Below are experts of layer 3 (counted from 0) of a mixture-of-experts language model. Rows are named router (the router's row for the expert), down (a neuron's output weights, with its number) and show model dimensions 240-319. Each number is 200 + 40 x the weight over its row's rms, rounded and kept within 0 to 999.
Before each expert's rows: "comes before" lists some tokens at least twice as common just after its tokens as in all text. This comes from a sample of Wikipedia text that the model never trained on. Tokens count by the router's weight.

# expert 115
comes before: " and", "\n\n", " which", " The", " but", " including"
router,180,154,247,226,225,155,175,162,190,197,199,236,127,174,257,174,188,137,166,154,249,179,232,280,197,175,258,207,244,179,194,179,229,225,168,215,158,201,194,266,293,200,169,181,311,165,173,230,252,195,150,159,251,173,105,194,271,233,212,137,147,253,235,204,235,231,201,233,191,230,118,141,201,201,200,170,194,218,167,165
down0,263,277,196,174,212,237,175,241,150,153,239,274,214,138,239,193,218,237,223,187,238,265,118,247,169,270,134,233,181,237,177,241,230,270,240,181,243,156,164,191,209,145,174,185,210,161,184,242,249,197,241,233,216,216,193,209,157,184,192,248,209,240,187,105,231,165,250,223,165,133,184,237,222,190,200,198,244,216,161,213
down1,189,186,203,142,272,186,145,223,157,225,251,259,108,172,122,191,151,209,204,166,209,203,199,167,193,199,223,198,256,180,207,217,253,236,181,202,176,242,329,131,200,130,215,252,183,228,206,108,217,266,190,129,177,258,141,198,165,262,264,191,181,158,182,242,239,168,180,196,195,237,178,201,219,211,238,202,193,211,231,161
down2,187,250,210,237,202,144,199,122,164,142,206,169,145,246,134,188,254,218,291,192,216,167,187,154,181,117,124,112,180,156,306,130,296,208,202,166,208,225,197,210,209,251,223,222,231,183,200,149,255,201,156,183,259,172,203,197,205,196,207,234,252,212,293,183,213,232,233,217,101,292,171,187,223,245,247,124,196,219,173,161
down3,213,131,144,254,248,175,217,198,184,179,202,222,175,227,107,122,145,169,218,209,176,189,213,170,222,188,199,214,176,192,155,122,133,191,169,211,191,246,237,211,263,146,184,197,163,141,201,248,185,244,241,133,268,236,200,203,194,224,202,190,249,240,215,217,234,187,291,167,187,253,230,164,226,160,213,194,128,184,225,195
down4,244,234,248,179,176,177,188,202,238,143,215,221,232,160,224,231,153,211,222,245,160,175,214,240,175,182,161,126,134,212,243,260,192,167,196,268,163,257,264,164,233,189,183,212,163,247,143,119,201,141,200,216,176,226,216,185,194,270,181,230,210,255,250,197,233,212,157,194,207,187,259,188,185,168,185,276,188,185,101,231
down5,184,241,189,188,212,154,189,158,119,153,192,235,201,193,122,282,163,157,237,250,219,284,250,199,102,206,173,184,182,235,218,225,226,197,161,187,187,199,108,175,175,194,252,245,238,187,124,212,258,154,210,278,181,235,193,171,200,235,222,209,177,274,197,196,194,164,231,199,186,185,215,222,179,149,185,188,220,169,199,194
down6,249,231,274,293,219,239,224,186,188,203,162,164,170,250,168,178,179,200,175,198,198,205,174,185,209,242,176,192,135,88,246,234,214,198,206,189,234,169,174,143,172,244,159,206,130,166,201,229,188,278,190,227,173,200,192,233,216,169,222,176,185,243,193,224,206,174,177,166,197,169,206,185,238,200,288,269,239,173,205,214
down7,229,185,169,181,214,224,243,234,221,168,204,177,299,203,217,220,159,218,89,269,242,155,199,282,248,188,132,145,174,179,166,185,269,202,263,138,179,223,142,223,306,127,216,249,339,258,129,172,201,242,279,192,225,222,216,120,202,200,207,184,174,126,211,183,208,168,191,217,211,217,160,167,234,183,182,182,213,176,217,209
down8,217,192,225,185,186,202,159,227,242,154,128,128,214,220,209,227,150,207,230,208,180,163,226,190,210,186,269,201,173,200,231,148,301,144,239,250,181,196,231,252,221,260,238,187,285,105,205,231,189,221,276,199,238,241,174,185,194,163,217,231,254,168,205,264,220,245,201,229,273,250,251,214,192,197,250,235,187,234,262,182
down9,222,221,240,110,233,177,247,190,204,184,251,151,236,230,172,215,191,216,174,210,186,204,218,174,187,197,173,235,284,224,201,224,215,231,183,222,194,160,247,260,237,210,242,203,208,219,169,251,171,227,165,155,185,184,212,161,152,141,200,280,118,118,128,232,165,257,165,197,214,236,222,226,255,256,196,256,111,212,242,230
down10,165,203,223,204,180,168,285,112,267,265,163,212,210,172,201,213,207,217,281,150,159,188,175,201,214,166,226,228,263,132,246,203,221,243,262,222,215,210,171,226,180,175,232,212,230,240,213,275,167,154,203,206,226,241,177,103,182,205,234,206,230,151,246,230,223,267,179,126,229,243,136,201,173,234,180,271,201,187,211,239
down11,189,177,261,225,176,126,258,221,217,197,149,173,233,213,218,215,203,192,216,148,200,217,252,153,199,171,189,95,176,224,298,180,298,190,161,223,241,173,161,181,210,218,289,182,180,176,179,170,192,167,197,154,217,207,218,182,128,206,199,166,176,164,196,182,177,210,191,291,197,251,124,142,204,197,236,228,190,230,217,168
down12,209,228,127,208,233,146,206,215,232,131,337,279,241,242,217,70,185,199,253,209,199,147,208,251,160,226,236,198,131,155,233,207,179,217,100,131,207,243,258,198,157,146,196,239,134,195,170,208,204,225,174,210,131,209,224,177,205,179,226,190,146,232,206,137,152,189,200,187,157,223,229,225,167,224,244,185,164,185,199,190
down13,223,210,211,194,215,137,189,252,214,163,110,263,220,242,219,247,170,157,209,245,146,173,153,171,249,220,145,189,163,247,170,203,179,131,167,262,216,157,244,200,241,183,266,167,208,212,160,258,202,146,178,231,249,228,168,149,145,257,170,202,153,210,215,143,202,182,236,228,222,170,298,180,278,132,180,196,179,152,185,174
down14,154,184,252,259,203,230,191,217,223,201,198,284,164,260,174,189,199,232,114,234,140,197,241,166,249,154,220,193,197,180,151,192,178,170,226,270,202,168,207,171,244,231,181,248,156,224,174,235,169,163,179,150,157,184,223,207,155,160,120,159,173,166,231,168,216,166,191,276,199,99,213,147,233,187,152,251,242,206,166,214
down15,179,147,247,172,223,230,212,229,120,195,196,221,213,138,222,208,242,135,180,208,206,202,236,213,271,212,181,246,229,244,183,246,184,171,225,124,172,215,217,184,188,209,168,270,201,208,149,164,253,102,183,230,197,112,242,153,130,290,324,165,245,179,207,197,275,176,235,185,208,217,228,222,185,162,286,192,167,161,238,184
down16,192,199,178,231,277,229,206,267,202,254,242,190,195,262,149,199,231,172,169,220,270,199,177,184,161,192,237,176,169,210,241,209,258,213,183,188,215,213,229,235,247,251,165,180,121,234,196,175,170,217,214,157,189,164,188,257,207,178,219,174,234,147,159,229,179,235,161,43,217,168,214,201,227,179,203,231,145,263,198,189
down17,181,237,236,239,204,217,158,182,217,255,120,159,190,181,161,222,240,231,263,192,166,209,151,261,142,228,224,162,151,191,149,153,213,227,183,216,196,197,218,148,136,178,133,189,185,232,226,228,222,147,221,190,165,244,210,265,142,243,225,146,142,232,191,283,162,185,167,261,232,218,138,226,193,227,203,202,172,183,210,188
down18,263,211,223,225,194,164,124,170,145,187,205,195,191,177,237,192,141,191,184,235,232,160,179,177,230,177,263,208,134,194,166,184,155,257,157,302,188,211,174,177,202,219,192,204,229,180,248,174,192,243,157,174,169,220,203,159,237,250,185,171,162,198,145,228,210,250,152,167,183,183,177,215,201,165,110,216,263,198,181,190
down19,173,201,205,201,269,251,211,194,197,175,264,182,210,189,193,269,249,182,205,182,245,187,224,236,195,244,197,212,132,289,159,238,252,204,239,208,116,220,151,235,154,250,207,275,176,186,119,177,218,257,193,214,198,170,225,238,198,145,216,201,238,244,170,287,209,217,263,202,200,210,145,216,225,199,205,215,217,185,196,167
down20,214,188,217,126,218,234,231,213,111,179,161,229,182,155,223,112,257,159,144,148,166,193,220,76,276,107,236,204,174,143,205,213,179,209,221,187,196,250,163,183,252,213,166,191,214,163,133,170,251,197,198,213,214,211,178,214,182,194,208,237,207,250,138,319,260,166,145,186,187,171,133,237,145,177,183,138,227,175,203,182
down21,182,221,262,247,120,217,270,220,186,211,222,192,169,199,207,279,211,261,225,236,143,187,172,211,171,220,288,206,126,65,204,157,167,113,259,82,207,293,138,185,176,169,172,223,252,139,268,234,193,116,168,242,136,187,135,205,251,181,206,192,194,186,134,277,140,139,208,201,149,152,239,137,221,261,223,177,221,211,162,227
down22,208,209,195,140,132,221,248,175,189,227,255,218,172,255,164,277,292,75,180,247,233,173,231,88,198,217,235,204,267,176,191,182,195,216,187,184,195,214,201,212,247,217,221,142,232,214,219,211,219,225,275,221,234,251,217,199,156,244,167,233,276,268,222,126,198,164,272,208,225,171,130,139,231,210,192,179,292,288,222,185
down23,203,261,237,198,159,232,237,182,206,145,163,165,222,160,197,258,206,153,197,237,235,212,231,246,235,163,227,294,204,168,198,204,185,196,222,227,243,210,254,273,185,189,198,154,265,212,222,213,170,174,86,235,230,98,256,217,139,186,191,187,197,163,222,222,205,184,125,227,243,219,206,250,157,167,299,216,183,183,168,223
down24,136,226,269,213,225,147,220,143,140,157,182,205,213,275,246,224,165,200,206,214,245,194,137,211,252,202,202,290,198,186,216,173,239,233,249,234,237,225,171,139,252,208,225,232,226,235,242,207,252,223,171,193,250,213,185,145,256,189,294,214,247,182,201,139,163,177,249,257,160,159,219,100,149,235,179,174,221,212,198,163
down25,224,262,177,193,203,177,136,264,254,193,193,191,203,176,205,197,161,200,233,198,189,167,296,147,102,221,202,176,187,108,252,248,157,240,169,213,215,184,195,160,256,224,155,209,169,249,194,155,280,168,163,199,183,128,228,207,209,205,139,195,175,215,188,234,243,225,128,223,219,247,131,206,212,209,168,174,158,225,201,170
down26,200,138,228,164,194,199,247,183,254,201,225,220,148,147,218,205,231,190,258,166,213,250,197,182,250,174,205,169,215,222,210,157,195,178,206,198,168,234,228,233,189,207,201,227,100,145,153,182,157,174,236,169,202,200,184,241,127,236,212,175,201,203,189,133,212,179,181,106,229,179,191,178,168,158,124,249,237,184,232,226
down27,186,226,164,140,170,196,222,206,239,182,217,156,260,148,200,228,180,162,110,195,157,240,221,202,215,142,192,181,235,172,240,264,250,204,193,152,159,177,246,184,240,169,213,160,205,265,224,244,187,167,166,203,165,260,287,200,195,219,194,209,162,269,169,219,266,169,160,223,173,200,193,223,155,229,244,146,179,206,223,118
down28,184,240,260,260,149,184,266,169,187,147,135,188,182,183,140,207,224,149,199,180,215,175,206,234,256,139,240,196,189,270,154,158,229,193,164,205,219,252,217,222,193,287,193,263,216,192,220,284,190,159,195,213,230,190,146,273,124,125,238,244,178,198,260,160,199,187,257,257,201,151,229,187,193,241,270,179,169,204,172,203
down29,182,226,135,215,181,259,186,263,150,263,282,249,217,238,211,224,201,127,234,211,270,234,266,190,213,255,208,117,134,169,128,156,205,166,255,188,184,143,206,163,207,167,175,161,131,190,293,170,187,252,143,210,143,277,189,192,157,224,180,199,203,237,169,172,164,246,270,172,161,159,230,137,169,207,241,163,249,171,208,190
down30,190,135,237,262,158,205,86,214,280,186,154,190,117,182,160,198,201,184,193,182,222,178,209,115,146,239,263,239,188,240,175,191,188,160,165,264,138,169,214,206,241,160,170,202,184,178,239,314,207,221,202,109,185,171,205,194,193,240,243,119,204,224,183,137,178,230,214,201,200,234,180,218,209,119,176,129,244,257,219,269
down31,223,142,183,209,198,170,171,245,233,181,188,249,163,221,252,139,300,219,215,197,265,234,198,242,131,163,216,191,224,171,193,200,186,209,165,154,162,197,206,199,234,157,244,234,186,182,142,277,210,188,208,211,207,247,228,234,173,214,210,185,243,237,179,176,263,162,174,235,249,123,221,157,193,199,205,204,146,188,200,269
down32,283,209,347,146,216,214,228,175,206,174,215,193,199,203,191,169,203,217,174,206,177,186,208,189,212,202,231,260,229,211,197,126,168,115,189,189,157,252,238,214,267,166,227,180,193,212,142,118,189,253,188,229,128,164,204,214,221,176,149,234,138,211,183,214,204,169,187,152,179,204,238,117,165,202,218,271,173,271,230,226
down33,177,151,73,226,166,268,181,249,204,199,243,200,213,255,273,188,254,239,260,251,157,261,220,288,262,206,199,166,187,128,106,187,153,148,182,286,216,226,228,184,173,188,169,190,246,209,256,221,178,226,263,230,206,172,145,177,172,202,184,181,196,282,159,163,138,265,234,247,197,185,158,140,161,272,140,103,223,273,179,222
down34,173,152,156,231,128,205,259,215,203,197,183,162,215,175,160,266,217,206,218,194,130,171,167,139,207,193,219,255,166,208,145,213,138,209,225,205,159,227,198,225,196,262,211,141,201,208,222,240,228,150,251,174,211,164,212,194,197,267,212,181,234,266,209,143,218,159,192,125,196,208,198,156,198,213,142,140,210,231,220,176
down35,198,220,194,238,226,183,234,191,152,230,162,185,212,201,236,147,221,199,197,199,177,136,200,241,178,169,254,198,123,166,134,266,189,204,199,249,209,246,166,214,199,205,197,225,186,233,107,157,176,212,238,227,215,150,214,234,196,192,211,138,188,277,167,210,116,258,176,234,170,199,199,246,118,199,191,287,251,178,165,160
down36,233,203,213,244,211,250,210,255,269,251,210,249,178,173,169,176,174,213,233,246,164,154,218,234,246,187,272,249,175,137,213,223,147,213,262,168,189,132,188,130,232,164,282,222,133,243,220,238,212,212,193,234,242,209,217,231,331,196,196,112,136,209,178,251,167,194,139,268,213,246,209,216,211,217,227,223,185,219,156,184
down37,164,213,249,107,188,187,197,226,238,258,178,268,253,224,281,211,168,248,174,213,240,252,189,212,218,202,167,147,266,197,150,207,163,183,231,213,209,139,159,138,210,139,184,146,174,167,184,172,197,196,158,243,189,243,163,188,155,163,202,186,213,151,239,164,199,158,85,215,219,132,266,179,343,189,148,159,123,121,249,221
down38,142,190,158,208,218,170,135,219,198,174,217,196,204,224,194,186,165,279,209,190,248,219,232,205,202,204,181,213,204,176,181,186,197,269,227,250,250,220,179,195,187,236,203,236,254,169,189,148,219,255,186,281,192,340,233,223,239,186,198,177,183,307,154,238,166,192,197,183,152,238,183,188,231,116,214,244,183,124,165,251
down39,163,173,172,146,194,158,177,206,253,132,177,128,281,124,169,237,116,177,180,278,238,166,210,176,198,125,240,141,145,180,180,143,252,162,267,139,126,198,171,189,201,151,224,171,219,246,196,161,192,246,168,218,230,183,166,224,254,212,238,226,236,166,176,239,192,208,205,186,232,174,214,251,206,175,143,207,208,226,188,237
down40,177,181,195,209,195,193,153,143,133,184,216,195,247,158,235,238,182,195,215,179,153,210,235,192,177,162,166,137,220,223,181,240,192,219,274,155,304,171,138,230,173,250,154,130,223,170,195,125,168,180,288,203,217,159,145,167,289,195,163,236,213,152,255,178,259,158,162,214,263,221,196,261,216,161,143,214,178,208,139,194
down41,213,195,198,253,185,167,159,237,189,164,232,182,160,151,250,193,181,218,200,222,215,207,201,281,160,219,241,200,91,219,188,194,170,176,204,151,140,227,205,200,135,217,141,209,238,240,275,106,127,217,208,222,276,156,205,258,218,179,189,195,167,204,237,218,193,179,81,153,198,141,176,213,253,118,198,91,149,181,207,137
down42,144,208,184,198,184,178,216,213,170,184,177,241,269,121,217,229,249,179,69,165,160,205,191,208,195,237,184,218,200,167,144,193,150,183,136,305,152,187,216,144,224,185,153,108,134,242,200,190,212,190,196,216,225,200,209,151,258,239,139,138,198,214,207,177,155,173,191,225,181,174,218,263,168,226,194,176,215,140,251,267
down43,238,234,238,209,219,194,196,186,185,183,113,218,148,143,159,212,151,152,174,229,212,181,230,130,187,185,167,216,170,138,207,228,206,184,232,176,141,260,130,117,140,154,191,197,180,158,171,201,160,207,208,268,222,267,213,121,206,178,137,189,192,170,216,198,236,234,116,109,188,292,218,219,228,141,228,130,177,229,177,196
down44,105,177,215,161,196,149,266,247,231,183,150,195,221,225,209,252,179,165,173,223,192,219,202,178,225,154,165,139,177,248,235,189,216,163,231,148,186,298,262,185,175,215,205,220,123,212,166,162,222,158,293,154,149,178,178,220,228,222,181,178,144,195,133,283,195,215,226,109,202,233,200,163,223,167,159,174,227,158,257,172
down45,194,188,191,207,206,189,285,129,249,149,208,162,224,175,197,205,167,249,162,172,241,227,217,221,274,266,148,212,218,179,215,209,237,200,92,193,232,226,242,204,231,136,180,174,220,230,209,161,174,209,241,135,250,215,197,294,186,262,239,191,132,168,155,171,149,245,211,181,140,207,253,153,223,264,187,218,134,191,213,265
down46,192,214,220,248,214,142,288,250,186,276,177,205,154,225,197,164,243,225,218,195,280,189,128,182,159,222,228,215,207,167,144,158,143,158,245,184,217,211,166,206,217,152,231,205,216,182,273,175,218,276,141,198,209,240,190,244,196,155,153,190,140,194,218,218,224,209,207,232,165,175,159,163,150,160,272,150,185,227,206,201
down47,148,170,200,193,244,216,220,204,226,186,197,121,244,191,165,190,238,218,265,181,193,211,175,221,199,146,271,250,148,143,157,226,231,191,222,166,187,180,211,154,236,242,194,242,192,234,215,202,194,172,188,177,217,171,204,151,174,132,189,221,226,202,181,263,167,210,182,245,229,169,179,230,254,225,238,228,240,173,129,130
down48,164,199,271,191,218,203,259,218,231,188,250,178,178,221,216,211,165,178,198,192,177,197,178,237,233,205,114,184,283,211,225,149,281,156,213,216,243,205,254,301,263,201,241,235,243,246,243,142,171,237,173,104,187,181,191,144,155,265,250,263,187,207,102,187,197,207,119,208,237,198,259,220,161,205,221,216,232,115,202,262
down49,149,234,219,213,206,155,238,143,152,254,207,167,183,165,216,218,140,170,113,218,169,225,154,198,161,224,226,180,189,189,247,149,152,199,107,181,219,219,137,222,189,179,154,168,156,234,246,176,136,136,181,216,217,167,207,233,271,182,292,183,250,138,149,185,256,204,135,202,188,268,150,182,249,158,185,240,234,205,229,232
down50,209,185,243,250,207,213,143,180,203,214,174,197,252,152,234,210,202,205,176,153,178,227,216,175,247,169,220,252,158,207,125,191,219,149,176,247,166,205,192,128,233,216,270,177,137,121,178,266,262,294,183,185,151,174,230,200,176,268,211,135,205,236,218,141,167,228,204,255,223,171,149,201,75,168,222,227,229,219,149,232
down51,215,200,152,259,185,171,148,211,150,195,189,208,246,140,182,175,240,205,302,210,222,193,246,215,187,183,162,153,186,163,138,180,144,266,213,199,234,180,228,187,200,211,105,204,249,187,187,160,279,200,238,166,207,252,167,147,195,189,204,238,170,218,143,195,230,192,186,294,161,254,230,165,190,187,222,223,149,185,231,207
down52,118,291,255,184,245,192,240,223,198,209,223,155,229,216,152,200,241,225,260,205,194,216,114,194,198,264,203,213,159,186,210,145,255,162,182,154,200,161,224,270,207,148,230,157,209,166,285,237,268,268,226,221,128,170,235,184,279,132,229,110,107,164,168,200,155,203,249,236,187,159,278,205,169,213,265,260,206,186,243,204
down53,165,244,263,142,246,172,217,246,177,196,195,158,151,229,235,175,304,176,134,222,142,169,261,150,221,209,157,185,179,221,115,172,166,236,217,262,207,202,127,211,160,253,157,163,231,187,150,165,205,206,298,131,192,167,181,209,167,136,168,191,221,156,213,183,217,204,194,193,161,215,192,149,255,237,202,136,209,190,248,162
down54,266,103,214,182,202,146,126,157,260,210,202,203,163,224,276,183,288,195,185,209,210,276,240,200,267,110,135,162,198,227,317,163,230,196,213,234,260,194,194,191,166,91,280,157,243,141,184,194,183,202,191,229,167,285,250,146,171,195,170,104,207,224,165,239,247,212,196,192,168,222,239,197,310,144,213,238,186,162,232,202
down55,179,214,198,140,203,151,212,155,156,182,207,154,210,177,145,229,103,178,156,172,161,228,241,186,239,271,157,263,206,135,169,187,146,177,213,208,197,110,203,165,241,203,195,211,245,250,287,195,179,201,146,140,172,209,168,162,227,206,307,197,192,186,246,153,162,193,156,226,223,223,176,218,245,272,179,237,165,123,119,115
down56,295,231,242,122,190,184,104,218,154,264,242,280,235,200,232,168,168,294,140,214,178,179,194,192,199,177,178,193,288,253,185,182,242,158,171,258,250,216,143,160,214,151,236,157,203,180,112,244,196,260,242,188,206,227,153,187,244,150,161,296,167,215,229,178,239,218,231,141,170,194,210,239,233,104,128,262,274,170,140,163
down57,225,199,191,217,266,200,154,221,151,162,227,195,230,243,188,211,178,275,192,157,159,267,119,226,226,159,202,172,174,205,129,208,151,219,206,222,311,242,245,227,238,208,245,219,146,103,192,223,230,309,200,263,186,116,149,145,135,157,160,193,171,94,231,173,208,195,240,161,209,215,225,227,251,188,234,157,195,196,231,145
down58,239,201,178,155,223,216,93,164,223,185,200,262,171,244,191,211,238,203,164,214,208,204,190,202,185,252,97,202,155,178,178,258,241,169,208,213,182,203,178,194,249,228,191,290,248,146,193,161,159,186,218,198,197,89,206,171,226,215,112,185,161,149,241,240,252,179,98,127,234,167,231,216,232,188,228,185,287,175,138,217
down59,185,195,213,141,184,172,256,169,207,201,177,149,247,169,231,171,208,175,214,188,167,224,167,189,214,160,218,291,257,139,246,151,213,162,170,240,209,118,216,273,262,256,313,253,307,235,179,232,223,211,194,189,215,189,195,165,178,233,217,189,180,185,204,161,92,179,186,196,290,163,202,222,195,223,215,275,219,171,185,203
down60,240,140,153,193,178,196,228,201,166,225,193,186,171,258,148,221,255,191,269,243,250,206,253,154,148,177,194,228,204,230,143,186,116,210,210,205,231,183,208,100,150,187,201,256,208,155,171,259,208,210,195,221,204,257,266,164,143,130,153,173,178,213,168,180,168,208,229,252,234,146,253,201,237,194,215,204,192,215,203,204
down61,290,189,172,232,269,219,193,164,148,190,198,150,204,169,189,204,229,146,236,188,183,144,137,248,220,136,166,188,139,178,208,167,221,197,204,232,153,270,228,160,206,130,219,232,225,152,180,220,202,206,174,188,71,257,173,262,171,223,214,224,280,192,170,159,223,135,276,148,222,212,187,173,258,148,268,194,199,224,215,206
down62,176,172,244,159,149,211,179,195,186,224,217,242,144,213,193,122,139,261,226,216,168,216,215,220,237,221,246,173,231,292,182,168,177,225,197,169,209,210,221,199,262,158,169,141,217,167,208,240,213,213,260,179,213,239,207,183,181,232,167,273,202,265,161,157,169,211,252,184,207,176,242,265,179,139,120,236,277,139,201,252
down63,147,168,250,235,140,207,160,232,225,223,240,219,177,207,200,228,228,154,229,226,192,201,217,221,220,214,243,247,186,263,225,232,191,177,131,186,159,172,204,238,195,164,215,237,154,173,270,229,194,216,196,299,165,212,134,138,144,224,246,254,205,193,172,200,153,178,240,202,175,198,156,196,167,260,239,186,183,282,140,180